config.toml
n_experts = 64
d_expert = 496
router_score = "softmax"
num_key_value_heads = 3
vocab_size = 27588
norm = "rmsnorm"
norm_place = "pre"
rope_theta = 13600.0
qk_norm = false
init_std_down = 0.0057
warmup_steps = 200
schedule = "wsd"
doc_mask = true
Below are experts of layer 5 (counted from 0) of a mixture-of-experts language model. Rows are named router (the router's row for the expert), down (a neuron's output weights, with its number) and show model dimensions 0-127. Each number is 500 + 50 x the weight over its row's rms, rounded and kept within 0 to 999. Numbers have three digits each.
After each expert's rows: "comes before" lists some tokens at least twice as common just after its tokens as in all text. This comes from a sample of Wikipedia text that the model never trained on. Tokens count by the router's weight.

# expert 19
router:506480520564483569547593527508539563440529521542501591513426577503529444521509451454471615474560558598497495535431486580542591474488490596488538571533514531495519425387554439597477481526585494588605508562457504439445507524504567447385557462450538504539611561464516507478412503478472582504549533440464545402493464460492557513555423442572476509521525494438483423468464548518547548432550
down0:610458500546527566501525401507540399489540445493424523541536441511555527593526461522395512474502582559546459527509453565550525416514525521581463513494573508462567474589564438488493456470451496566485553577508518535543523521428447509535517463423511578400472445632484528460494535526408555463448486549502543538497492425543573606564460548467445428525518561464565574404496553455490459517551
down1:422555552548491456524498504403489458516559476423434550617535499532519458436583524454525639419452499581546539552551421486575487584529473489512589621503443526541528516494564559500468581459482531542441483471545494448478540477559526543497491545462524517436415518615496422516472434532485563487541490424532512518437473567446443586471492480501521457497442491555470478502555568483379435557543
comes before: " The", "\n", " In", " •", " He", " Website"

# expert 48
router:458430444558582436540541480500550489461494512494463467439495484470494522460463559486516404530502540480513511485518520553535518475537442498471477454580493545487581388501506471500487572516528482503529611558554575490584483463510520497524480437464572570519510506469579547540517438476407421559503432469484571567483455417495547535514423473522539438483451446461435525542473413569444493428516
down0:414456468516606551413472566472452565495441533508605507526501428478528453515587549438459501487477548548533531598501520522520457475484477544624533497519463463500510529494534564528543522475454475531458492498417511559514455547510557593554475437448544395505466509531460441468513431503619493490511469479605492499538402525443477543518494481446487531497451534521518534516517448528468389560495
down1:407522488458525504415516421533375478449556470475528483556448482588511613480490517484501477578460527559535526514534486452565538496473515403550536435503470469542470450493531566515479519550535557523480503567521572473544509512613592516567494416462454516464443518499600449520502487418503490585448472556477463380577471455507481478494461465552482525452500602506594468548428437597565511429469
comes before: " the", " a", " his", " their", " than", " its"

# expert 42
router:370546442496557491589505514531427459465462592452555466444511509446496441507487561451525506532392486430436501571507387479529546503581583438420498412521427507463545499376542470547518533408428447513432512568445576489465499464496424545499455443445543424546489571432501429531566472480530453523484459551482570500452572522441552501539487442622441575522454473488495463576442477561430525543517
down0:507419455439499461501566512438498491354546482511492470472490505539478477507487530455511580505518554528492475608452534468498409455567486561468541526436503461343539475543437517365482385488568459380547507434580521447558524495524607498586498498486431481452533545507441549486561566510481503511516522440495463494494373444460487531414524523529450461475488538485417482440465406523515496563556
down1:470513444591420545515523428453417513545484469600533526549524532471546528482491576440435563460512468555518507432522516489517601486511508387538472567496469448521547493502400566481410488524581453468512485562509523546503506478459477518500510572480450453465524490552507401475460417518446564457528571442510515516519498500453504447536484541506550483417487484501436509480604527401588549493484
comes before: " be", " the", " been", " a", " not", " have"

# expert 30
router:438422425422490488450504549406562582401530557520493539507562566424568486492479523575499571484556542396591398483547577513442460429444479508612511475529515481477503461414557472617530455497501409508434568441540489517457505560499378553447542502556508433541555429607557465470421530491504467462479575587489456479543436593443383441537479363440573586534459564627575530476473519509510503434503
down0:477436466477447577549568507499430509507504529412415581544438362580479485482562423486494489452535528481533526483598435566503503516460496559466554513401433441560455508499605471486512481557442460492451543558561436489427436466475543539641443436506530489472526583494491466427479473424495577515484424474503539570505556470433546589500503460536445376491472514454435468477481491433550420536515
down1:462544562500555475439544501561440539524505466606482516511521538447567492481448539543468472596511560462615448515504461505502527461519574470521449528491444486486509486425479474419465397434472417443480484617477530541532476595455455515527492569581447450513452443502480435524523580531491522523506470521581515530519548483492574455475510468533506512553490493562452424507521550521514542507543
comes before: ".", ",", " of", " (", " in", " and"

# expert 7
router:522577467490454613538479515453407515576596485516461496528438530399439454499481558505560490529484489477528561503352566577534523492522446441603481371563377507516454573463590438538525416574515536550505435428497499463510450538649463549519487454504500475619427445566472459473413546544530536458466454461520467486499412451514491481488456479513430497471582506596556498495515520448451506426444
down0:453489479531425524536551544484474528446505498441520542510483532568538548417538586512526563542490446548443561437630420512472531381462478484539439575537490468536483485485544462519510532532617628520493452517424540448513526472414586546447516496451532430481484524554481437516521533477488510550458428481585529442454472565463598515420516489502494437519565478565539507520585545512564498542494
down1:417579516520475566511535494454426453530664424454512555528476495441545612550571473462514519536536590630552479422487536498477482603507465544491453575422528470427468482513468463493601427540504490592403545520567499583528519509539486522482535566446490460563492466490473564592433492466558584507482578498494554550503517568479532524518509573479552440473394504517521578512505538439499614549528
comes before: " |", ",", " University", " State", " County", " College"

# expert 12
router:481421505557588564551460493552556446422477504502554523481565450503413433511487475436448517488555520462562454552597502431526555384462574470506553493454508435459508424450410533491478470457415566555538458503444467464472467513460489440483443536596459513506538587462580488415503506440499419585498562414491488438453587494553484433404446557439572454466463483520546509517523465480433421425512
down0:572482581578378560485422449527479433553511535458523500542436537547578504437495482451495495510456545499506455516513466558553435578553576530524516475448458524504507465569530445570564555471409530513560432503524514639606536540589492484451504442475482484468468509602470504461447442421555459507515444514518592484490448530477519575475570522442498519491599440454455492499483464554552535460466
down1:397482511487562539528507440480449425507513571509412523514498513445420467565472540436463417478509529448508507523487582451472410445453503481475461493400478476522522434412554573475483543410491429523486486503509479522462524478509507558540569476404452503474537579483597588400495567497452550530479525416461476478568588539553464455477486473490480521604520539482578526461515398435538511486468
comes before: "\n", "==", "-", "The", "===", "In"

# expert 46
router:484552492505558489563563493569505577525502488464483427519558500525452433468596468454468439568584532455538484531560449512527521501561570530485420496459503542488472522605516500493543585491565484584429490463467545445502450541449515474434470489457474448548513486443536507467452467427561449515525528552443452524511460430401413564421490557485509506452474395502551544554438403545447571446469
down0:487494479554506512539507451577510466462436557514537550496567533416540484335557461489499485504573550498528542475503519548587590560568483424487505494586599416576546535465562536572546513568479472472509511556437555491570571495489442522494495490510588460492420541424512516535481474578550505424488534587524545531535534497522531566504513445543486456559450518581544493516503499464491507467489
down1:456484565497540431470447548492509405510482539480519492478521490513442501504495539536641532540480608535391503542643487530596483552496470363491469514551477465556637514543440491501516522513493429456400491495500525543567496462516499441463541478504488495500529507575514447567478525503401521428487404550526493516448465412431554468534356506519499525528505551461525551452463569514525465570550
comes before: " the", " by", " in", " to", " a", " on"

# expert 51
router:522531522428514450601502541523545511485492585491517536422468490472524585535423581403402495496634474510465494508431384535472514571581496424532570513471550462567604398542445540514523509491527451577527495449472491451539475449548571477564463557513543525485542516435551543461514586519534478561588549570483505491513521443459436475589480530548509489458442502410478396514592543526472435462480
down0:449479414393643403398536496454480422553488442596498440555558472453453570416447471447452504454436554574642538515508564456508517526521519554502579458397499602476475453530434514522487444423496459538613550497523498486437536572452504445537528574489394517503428527483495517491600512505555528471499454577464551441443464443544486475496527518476528477496552557551413518449485507457487450543468
down1:494493508486509499442527564603528547446556486525508588519521438548568565386557516445494451472461480534562455483477455547509454485504455497573558482515509560466554497426557480554574568470574472522481474516493483518520526503497483490500496493554446549599496527417572476454493462464518441442552473442422530471501389508470462494540529434512514525553457570561449532460593543471485437519493
comes before: "s", "\n", "==", "|", "The", "See"

# expert 37
router:583452500496591543510581464524523505450456474568479551552605562420512535555511399529507476476485470500543502430541470448568532469505609535510470443511513556497495477534446470564485472402520502585464560508520560538491391515503388520433427467482421423504499549553529618392508437422481427469592504587513573484498429600477530507523506580474472526560490540532480443468477603549439488472410
down0:574421413488557542564618528600440596542477507381525538516493468498532354412565485542429405517523412437525502486608569446484434504601561511537540545478410538444460540522459586474454467565529511502528471487448410508541515607502473557497481564420508493528629538514416626476482518445486491481442451395506501478476428468485573487536547475502498563461527413558510605572500453548559480504454
down1:408444490479391396534494528510547513489509488485515548496520436504420498527392536458555480508537566410498482404485488547438501529483490494489469392565535484446512522468428557467457491464506508500521423539434488480478553519583514449433496409431509554500520522467489492433614521453600488495432619487474587494471579476568540558556425526441442464453555524447508529440475440526479508431488
comes before: " and", " which", " but", " the", " he", " who"

# expert 63
router:531475499500462491531510511426541470444473512549415518468496550560442470452533500416511557561428511457560463549544552440493457454515617595571508516513447437548511507393467531550471496506481502415499513500464535540440492410566454477539551473536547535473461531466590398439536431484456504609453534591440619582557504528468433476494577566446456502506483486616425503573480478537488528464523
down0:511490562472501482698495486470368524428564473476488542474443527541541516431475574501458462472480551464548480549531555436500501443543551536401487500489574415500513501459475525567499546558541514519504521523557416516581454432455440448497497554476515480413549580489543493478454486358492483526504486479489525500535501506589433545502613481514474456388528434474477476556471509480489601497489
down1:474613528568484520484520543533434497504514480578530502543486436417493416458545476518482519534448595630610575472441549550486449490412452496584484469588529396473407428439427511504421487530496527428477501523493576498465413440468556443577451493549524539476522486495442458421532538378545515518465487439411488457559416495487504534478547452528509551449509504448411526573488388535525516488382
comes before: " of", ".", ",", " to", " in", " and"

# expert 13
router:537429549415529431503421550470568525514454521516508552485531593434436503477460448528402417520548482447505464453577495426538423576472586474492496508575444470507597568546454446572505402466470553534535461475495471402518430547518494471489483602447522508432459404526592533538475412421549516476499552469483514557528594544484503492445495556417481527477554560452479480477468520412560622461571
down0:471506484450579561533559536440574458495499593447466504501501452504536563423559568547420520454484549515585500512501512466493449565547549555577446523489559561477453574440528445507488495534481576481569472472518486499587478599460536503470532467519529499521536466485553493525530523511454396515483390528449571582520491475543371442473462467434538508453525475517570447457457505457539506405455
down1:491523410457571462601488509482471472602417492553545569443425500480538555379474510560518503458520455473504548493518509561527427551562574476486484517515481518518526530481533492505469491505488501449565516533517557508530430555543532532520433524471486496419521429494493512512582555585543373578453537464541497486373521471580443433481518575520464430438561422420450467440557526530465468476477
comes before: "1", "2", "born", "S", "C", "P"

# expert 25
router:435435448538585490522436513579538450506490521458558529417517499497533532462533469443466416540510483566380497544533442547471499511524501487559424511551494433509473459562437456457414445469432536496565453519609546519419546514519436543531560513572566517423491549520499510471548398448481480605456503554512549481484518587487437483427555458489507480567414389443531478520497496406519434533526
down0:578596442561558540491595566562564480524529506444462553476586544432535523493408539559390544527442441600464429449372513507503506437588488452461567544447475440505430527514513534596425433439432562454516430461528460418563442545522476472500481577446488542536492503458469552423471544410547528545407439526592569417507492457474556384411559458578486487430472511493585572570470426474614456551505
down1:480531627518572445518481517400484505546469491604475505502500357596500578501585585498520510561583483580445544539503471444547444569472559541402553529506543616507546431552528531539555516436451484507472556560431563504449522508530472446558566461597500475495572459541482511489475502490543434436529402517538565545564515407494467611457567529515496544489480499513451411489530498442436545500469
comes before: "9", "0", "1", "2", "8", "4"

# expert 39
router:559486468468464569423423548621537505444467416595511451569533528536403522498468409444493443561478503437521442535524525541442472467455558495513402564518476494433529485488572420475441396418419471465479453470588508420434538473431590542531390486514440471444552538468594412561511526423539541487450446512464520483511541486500483510466433399489480427518465539444521509495523480494500446549540
down0:480502490525511472502498541561498472479530598438501454475509480454518487520498453462360403514477510541512498510491605468470484491513599640528491484492505519456561474494485516505496553582470545545433530489602460573495448580560542532518459556514548523490524481509533467446565417519467599578382566467552477460496496522477531486480496536505510450388379538470444417572517491491465425564445
down1:582511446487476454487471552504517539583495503568429542461490449534402539471535500494531459557536485493512449548534401415508600503515493461531526456572568529508485501484491524523543551530487525563535562493492379610505506546462494478531467501618562449456586467510376511518548538498513678401503539534528500495559409434436498468454587494474466524563587544607450453589479529546609510508466
comes before: ".", "7", "4", "5", "8", "6"

# expert 59
router:473488412462532463561551573603527593466412563478520473521538453486530407501484484506538449436585520436536451480515418426430538444524539451496537526516487536471462465477573419423440505548530508551489560452465533446490464515446432539374417485428471411451473624518575504490515420469474490427529538550464513493434427527450453453533411529594526503485511482453578545484495424509483510431565
down0:593586507581414514506429422391600530425515470510502498408431503463534529529636539443537570471488567478463384557446473560524552496579473482534435515551464465425409453503514494485531566477497476555560419557556433496439474545452522480440509515481494367461563476467539561473487557492549480543522532554454531526375459483547483544484407440540440486369414433495565527508450476586496586472445
down1:561445498496473561538477434540513476517579502494534534484501511459498481456546546509557440505500534541493471485514483541539598559502499551458470465535509568535460596486500515430539527411365577487561497439538500446550511575421451583546469455558519555495458518548543529460509470372514367544514432443416420512530432529495470610526515508520468538422545536475455433457434511478477491505421
comes before: " the", " a", " his", " that", " her", " an"

# expert 17
router:458561386520554505437555494556593337539480565506470495529443562469546511566596476538429517438552481504496470427445501504456487523534507510481540485413499506501526502485509430440399550496418467452519417457486485474501552454521500508549486540537498504467538544448452535515512463410472493527479590527459395473567448611537592515502390440469423486462441495510597397451429557399571552495562
down0:562512624423464442493490484589468552427457538486451444446416582548524524448466486541463506487544460449491581499590485510481481474441491547609469546539499475522521560496461448471523501519468499552426391511430452564495507580495511526583454547537476528405484455484484425503477547551562510604496513445445490556468470429456466534547516487484481550506554552543455455363501433547540565477385
down1:439501518577438447580568472477361426500494475506555438476479376542496443489474525518460564514469519600472463512488494530513439524452527486597540465520538504445508500510496477460464450509407472599568538476565448566506591492520480475561536500530518553339479415544458570496473434523557544495471494475536477495514511550530497470445384506550565530516610524466570485511470615451535509621517
comes before: " ", "\n", " -", " –", " \"", " guitar"

# expert 15
router:465464454522412496553546534469469405547589482519525492423489469553541455493448526558500577533447403475422554528521504491463458494464477441450437511429571597539466501532397603484519549584445504419595455454496504470554568515579519529584476493587505481614449542571472516503548522519524501458541509439471529478521491526544570451577443484531374449470447539651603584532477532431479476504498
down16:505534554533485570409479531535461434464516566531587464519488489559388481441505533484581504556406513499457507443580504542433561463338557422476614481506436572459440503540448396499549452510376502509485488514499506564573580581500459509464499479471533449584411401514570490516467464585517520423441544601386523471543524592538509560428505503519471529551514515461508423489483475505553484506491
down17:530471508440470474493442491493505507469513534524413565481482519541570413512405502530463549496539516486437495586515468468522415456495440553492519512426456491499495449516463667452492516499473477532527470425602423399515443480551551392507511410379539432532467525389447447533504406574460495521511457419560476541487370564542484465563479516544428534479505510573500477419445598548483380547602
comes before: " |", ":", ";", "==", "===", " votes"

# expert 36
router:550414458479492468438419500462547469419503467471517502460527517435439453453482504534463436507573459430456553482502573511470438530506555429500496429602449506495512537458538472544443396507456574528510464454521534422472436427537568465505424545454432542461441468537550519464462547434504516489498514479452517561550547546492481477526444561406417529420489604403599449433508515427503557488455
down0:428555548510531504490536526512485495483543509463590471518450482433408483506523556521572582433470471477498523387499565498511484514476515526455449491467574566514557471474439499415452540517459579482412534423517440525588563474629533503498523433530539521524493474549517430502550397547505529506487544544503461437568530506483470490524544460570524474498519405534551426551573458478404481571469
down1:557399507450538596545572535441545584619483513493573490559573450481481462514689543486469502598562518459552534439483478514539530477545523525490399504528453486483538515409552531359432488576554477440471511491549527501506384469493470521521509575547503468529494476537542442508431490509512505505510406537588535512537563543482515508594454560498485477492510451610407473498449493525535470568522
comes before: "1", "2", "3", "4", "6", "5"

# expert 58
router:449498547544479446576545523499444485377508527499561501484460515524400584462471465459509521493546548545491438524439570477581476477452566542378444509531387467514533468585528515435525512452428478493557520447480445503468502443564571474520457470433515490487519417426507432429409415551505556558436489511487499549517480462501479469586562541439435522561452572571499432507493595497541574546474
down0:391476481500506477502485430393489487585469572436513576550498580539436446450447501535521436568496496438495573420521468498526518482566459433418468482512488537547427487464525542481548460546548481499490491476386487482504445582586537479451525542510530523555485543536496469471511518478499502590496453512522542523514455547603470584456593489620575521468551398570382538552495526565537508548490
down1:501517534469518434589537576493515442522521340503505497579417493519534459426599519454403492475450524655482475516499557431531531487481448484493572444490369476520544515429560397529516509487475538473435532467548464382417547506586529620482534521571507566427486469547510534512500493475514555495494466606512519556550493498472520477467564494475427468610445483455484488433514461479522581556506
comes before: " ", " |", " (", ".", ")", " of"

# expert 56
router:522546454385574452530501545508472537527447438537563476557538520499480445449580570484466484521495571472447516473550503424509482531492519439540547575385551521496435559467464482468463512544453558603494500595558500449594464585526591403566516500549450502468514459482543497518492507468492528444573463597488507539556362485509444505520492574510527513446445508429529499557520436466426561397487
down0:547480464543582563578545496548464505530429497563463557526537444610534448394458439576449552450597436372530632562463479446491414576430541455486371547567430597529457422508494511555451520528448495502550470501610533571494453423446472470461505510535519527553448572502461473452427451390542518500483555489524497482538499576565530562561532498487524459533491453499438506558505508435489509564541
down1:441491519591554530544554577481558597469429417495529503554575458439510542486457549539463535545505506502509553582515518464498535484491489448577572444470516514608540585472565486473548457478537542496560538465484475465454492460502543526482494390465472576587513497465518520485517497497543511497434462586516481457458416494510599384503519623551524523612476508526533534570486488477439538537534
comes before: " the", " ", " a", " his", " addition", " this"

# expert 40
router:461455480532521484483561435537487506433407451468538561492580510492490465529450421475544499478514491528482480440577507587440432478514461587559506570442472582493466520486483570464490541513493476472513435518472561602513448546556484574478503469461501488562603515556515532501552436473453519492481574492525526541535452506534580502534452404501550489440429435492518466490472519460526450431495
down0:517571393430523589478459534500470504475538541537465524500463518488515470455540464503462586546544419539531499560477571481472481467485499516487447571471557432596532488538500532554432484576458495543472450452478482365459587517429565551489509476502520541490534531552495466606453558524496441447532453463444472452541428609511468476473546448561506529440521501526515590445459398518462464535478
down1:482573529524513478511438494505500456505513569601484575548539494515583444509505502500475491436468545530486495641453451454459484425453507549503531517584617476453492526507504450470393516566592550519461468602505541473480476487618551564642562489522430503596464529514515485541505504506482528492548500537504528471494575534524463425491457513491453544424440504456568529422506468479574423514538
comes before: "-", "\n", ":", " ", " classification", " information"

# expert 38
router:549504536544464423487521526460505378469538499518544532459561466605554389519440577543481552540414390544487535538585502532443446408434509466376429577439517487560464495468469519416488504535516509437519430443433527545435519504515572473528488493441481454568537530434542551526530420421461500548489514471507470501542460509550597557516471403465481541465470425503493480490518485541513476479485
down0:498525536514541489495597544558508536526495483516532461598600512406436496507502458476471549509521474434568430484442544500495460527538433493497476576474531525451442476418591479538515483581539492456408513479503552544397483486507525513551428500499542455462534408553526470375521490497514536425475474522462558488534470497443543521488521478580402541507556454546481564507543516494494500486484
down1:401539479471564460508537484536532461548522458385474497473429572606541388498467476496493469533487537504552453643585609482516537523489476538434440527518485542542570522482549509470516511452441566466478427453583511478434516561493549561454513549453508527450504504498552504425522482561389504511427560487477525493433513502473497523389515517478553457510595372488549487474661568535486421489434
comes before: ":", "\n", " career", " /", " by", " name"

# expert 20
router:464530533507555551522489564508522523383570513559441514469526547451439494455470470517543554513495535566446386509484562470531474473504477530492552530489484486448486435558537550560487552480428424546564579536517502498498522408460455529549482473489471461507525500528516489436440478498506475551567469503507599512455523403516474496521517489430500499579454521555421507436520516535430519536488
down0:545543523443501540490483498478421603468469512486415479525574529518416544526585468478488570445460436478459543547522394514462488532459455464425461545485445489518540483451508550466514582482517494505530518472317504477432345493448528450409444483518550428435561552579487564533513507511461546499503397558416483560517542543500426529492551424531458488525446470523437517382589457541474585477483
down1:501542425408538448451410472537497510421553355452514508460570482487553436459466574425433437608521514513572586381434439511492513532523498575489537460539401480538484534598462510536518546533487504475541441493460558573526423540596430511519529567448477447500544457547516504507489499549579514525529485536459487410516565544529588431541574402494471465480501471483474576412477560568497385558481
comes before: "0", " |", "%", "5", " m", "."

# expert 31
router:538418409492409473462493526459523432417379416437532410590556529511512548532555499482435553536571426499452591551574621477580471580556485463521527434530631501488541522445596546523502407454441504441476513461490526539471509427455504421567470567526499498404547598538550492488460493496511515464534513509499502500529541513425533558392476565424499507560448513423500450524476542453485507456501
down0:506516515474512459487478495515524459377424532552458487579435568459502523490512460441468481453498491527510429525509472488432541528465542446480467513432436501575498466516523470359579511476464498582508473419524513499471547520509497449559476412479369486453482500492406448448526457489520519492527496507473549392504586456485474396475471487484537411569412430524456453508447451425454420431444
down1:525453556502545472519575538521475536506444461505457481538487499546511611477429560438470503458398488459457491513549427445555537516474572474460446436486483511550501465453458498472564485546587566525490495406513540456561523398505582480488440475539482433580450466562538440528445532586547475485547493470488536462459549564427475465524525392491538438449425534486450512575461526438458532498520
comes before: "1", "2", "3", "4", "cut", "idents"

# expert 2
router:497461506563465531489462576445541502435437465597546470607494610562459530558487482436458503564481496478510539423508576562566473534489589437480595547525545476499529418519556445446570401460468427471542479418558576490428498442454427438484469536582502497581536600519556427502452522492434526430466505447510573476427544421491487457495478535424570446503512448459517484512463502486449459486573
down0:497415525536424448538451559469530518550509493513451495555532475575524445484493543508487513476461426537537541614474504422511497507430562518529414475522544469466444553612446500530495517456470465399549494495444507488471488466507528454496498533502529422482471450518448510561537435483557486495540493471541468536493472424504476438521508523469488491487503532467567552517525463567579580494577
down1:530562513563426465454542479456499465556376550497445531457438530450422511521500557538501507515514486641558474488607505558579518556516538520559608516389544490530538483489433519478547547513510456411424513511473548592541425611526453485556514448513436461491534598573508529478590396474474559525465605409389530427598538524476491501359551510511468586448528469473410404517558532414534461530503
comes before: "0", "1", "2", "9", "8", "4"

# expert 22
router:543468496575525518437512592416521501543438431460551601552560430611438502448604484485479548507534561523508480522528552520419425479534559479447539453530522479477506464452507511536482518483562495461501502447547549537486561465411543391529559431478529531600486468523517529442439531392537536516479571473448420538429512507547469512464438503429529507520549455473474419535527576520465511559548
down0:450558443557523578477539445467561528545525508561432490564430471450540492574523496502468502541497511464457488500500561529494409472469536490447449482477435542535626523462433489475461476504497518549552429459550520461521548517580489535475470469464491503420530538482534571533492607599470549558505486547518442485543522466512488438489491494510479466442433458556517529500584551591450454540450
down1:432561529471538413516443478588509481482437429498450540492443468481633521435463500527443458567483548496467528469499522568470523526447448471433481423546521479543554503412412483514508486538500480670482606514555502409471519421462496476534476423507474550505449455594497422525496502428573508468464502458571442406460553474517465570565521411466656438388496503523457513464536446458469572525532
comes before: "–", " |", "0", ")", "2", ","

# expert 14
router:405369505563578513460528457571558506485546474504500500513503498539508459554463501610497530507518460443463531580465565488433405412502526473466505475543536560569547620416478488526501415551499481501547499426490438521507501485543645562476493520553523526496452451540540529511408484495520482526566573459453541438496439533546512539559441424527467513498452522506504445497424635405477508605531
down0:431463604509490471486485525609519565567444451449506478450485501536477491531467507407493510534433505555554491426538418514593539504549496536582487538537494428525469430497490544491569417476456553441560448442478536421546484513495510478486448508421460514484492551514450600510454429531501526525471539549468458580457609565524482501482501488495537515521497438472504528552539503589508530510551
down1:471625459489541491560508546471511499526518416394566505505513500567512486569508483451589420581530483490497549454518402481589538512506420485515500445470482434496425512472474466426493514543468549517508471532518463452421493442530535416510481439469513544450495571448624537511594507548461519529520466483497412538555494548540564518639462527445553481452523533416497534462525498449544515502601
comes before: "\n", " ", "|", " were", " %", " election"

# expert 35
router:485553447490487465534509500526477545446563505505548506530587481559386429462460510526566576441448496585464535529560450443453430442506538556572576587540529507495509520489536522391523589598478558515462597458482487502509420516468538509595529529579467497536564551593470495483525361510453525466540500502426528498622430437507505497453397510534480460451462542515552482593441465461470536526485
down0:571567562468525478520448512530496547516503424510503596481512429433525523493505436435432440547418569454537521496417470515446606475491578535503496461467411544531443595522505589542487529490432574552426525481568448465493495488508505515413500567572463505537564593530382505500475510518554455580536514493485510470461443518513468484470507532514549502443513570543470519469446552449491433513490
down1:510473469459586487536514583472548519468522517488528551546549543442519471579477512503469483499562494484567510491590545512474591497470522386461550466472629517444526582551490516444464569513528460388597424429560424597496507474555368509457541566529501449637546560446508524492500557494503486552469619483544537470516524481560552470557532443492415543522507455535436532494432458438460647468590
comes before: " a", " the", " an", " well", " used", " also"

# expert 41
router:529520449484565520460422485596590452426405409465532444452567480537415465439425428498426502513547510599461418477417481565509434476462441528470482449561525449514586447470574442583447405534395465540478575521555447456494495494530445479541434461468461495428534607423482442484455510434476520539566537513447477452493582626486498429421533480428518509510480490461482508477544526486553550523452
down0:553511507503447414540537524415500439456584510588468549397524482502543414610456517525465496531503556601485359474514472545520461447514516408465398485448535421464484507423449545555533474490515478445564446535498515449560478437442506536509472492522441391564473554480442528568603529488509439496497554531499568471497453494548551596467475518446545463525513524507542505592517468487427442521445
down1:513548468536424530484478466423466497479470587448546523506507469648373479551534437577511452430526531545506486528599495512481498461483493527509405606566488504476397522582481517480513516522524553489528449446546429478482434563500532430486532500512462395491512468517573568485453545454508429451496425520461491453442524512491580549491524501535580495474471471508547475542488514387502541540558
comes before: "5", "4", "3", "1", "2", "6"

# expert 33
router:489451515473556420446498469511602542534536489516529398458429466472495449484438476461441611458476483523556563524483516479522470394433517501411542578533468504523447432477462490483443493505396474500537394458517456532432561514436590545521474371573615565522507525521523491479389541415515586510467471523505532545489537528516476433525563506452414534461518494494510557533424503438416527574575
down0:529493550472511560544486577524565473517441443463496478517527534475541519472520546432486477578446576557361488525518572498535493508529373440473595480593440493423440547497458539606429487621494533471554527517461622541395516449470475602507469530521421539501503557461491460476480418454458480530568550507474567501491484546474435494565471448419566445431408446485535446469503433433470507489452
down1:494553512451540420492543508507584560470518440594465508521530513474548551503448450571409416521446458509584511592436527481435446502566496399455459448569499558436570448506408461526501472410551499459472483550387483442362560504412466451567469425470463448479519435501544501478435543568547505563522405547451447463422575432496522506540520427489505519526467530466528490527484485402567534514466
comes before: ")", "–", "0", "),", ").", "9"

# expert 45
router:492429543506510495544581517538504479472503410487557474472538512527477456460511484482445476422458537477493429511489447439500548548485490515482360382484484531487455503430479456374485497463564504541515527451488559470481439482484563575408553539462554442592574546388522501526534478547451478532533498497450594488520536593559494540433577607452513398452440382485573543578512440524544459428503
down0:534484506494528519543553483502474477524455596484436490475516491455458445488535603522561509441451438480466442468491397515485479542539511529530531517456498495451518515515520483444493496545401580586480538524454594521583417543479468542530519487477383559538504607492623542497440470478510607465439510406505505494503516474402463496497476587453533479473498437491551431506588462492484519449496
down1:462605512467515425540473434553454516540470544406504598548546602452449532445546533489498495478529450549584525485551456475518492507520478536463540466379509556433487478461532510617511461444533580447459458488521404484512443515466483496541484474544450558523532490499515470479403419580488515477556530545485599490508524523545445548566487470554514428526496574513576392473483540491495548575526
comes before: " of", " in", "-", " to", " and", " century"

# expert 9
router:462511512487567538443594521586552507455386540436515441546565565469487502579412511513406437477529546555543453469435559540521530526481591517601582532558494518489520547517461504590426619547433502521555578570555539548527491555561526517445522462525530574494445510542499586485478411528478420564487543450510543496532514571575462478452453395499551486545507504471453519485430582445476451457575
down0:457485507538541543447435441519466464479606451563446478490475615386542555481482506450514424530445569505458463453472458585456535482561452495405445596510438519361554395521497434568610474526502629420489542553437491515557502453432503472454532461500524464508551551432505460546509481559486543493469523521491469543578481517583396557571518462499586486554452435527535505525519528490491514481567
down1:547527551505488509518474482515566544443460468482507507603463467470492465491486404521446488485506496473579482492452625465620471532522537430495483489449454380477607525431558488475488530515569451551514387570485436544523463492466475440528549419426541543494515524502402497506531462440469500485479564522514511530584535543453628465549511448453437474451549507459536485402459529563418471465490
comes before: "\n", " ", " The", " In", " It", " \""

# expert 57
router:580497480470516500480496544459449418479538496509427451409506478461525503455440472469450505526486500503531430413427584453479474519475480479537510439491515463490478442497443451513451500457550543500552562451464549415472531488550510497508530600487503502443461550446516452477518516502529430578516454650481512503525484449510475483586564551496471560458510465513566491589511464478457525378541
down0:516443453495478476543534531452462519554407481521466528519543499378496522474536475422555447543514415464416513468430427473477476461467446424493515457499541444483601516480497557490437485512540490556516624480460503482481500459519520475477540503439444492610527542579482371569407528518553546472549551500533455563531546461538412538449551543503592509453440520548509519542596427535444430594498
down1:516455488609510527446513430493546507324466515454524394466371418469545484436537480491500464446532493472481535613546537426465477419542620465530542423497484487580489602528486444500519589499568440518519535485462490473456517406523428398485530416492557484466518471560471459597573534493566505418496497497469506495443472540594531572484453482421472478486520467457535459419453483497450565523607
comes before: ",", " and", ".", " in", " for", " to"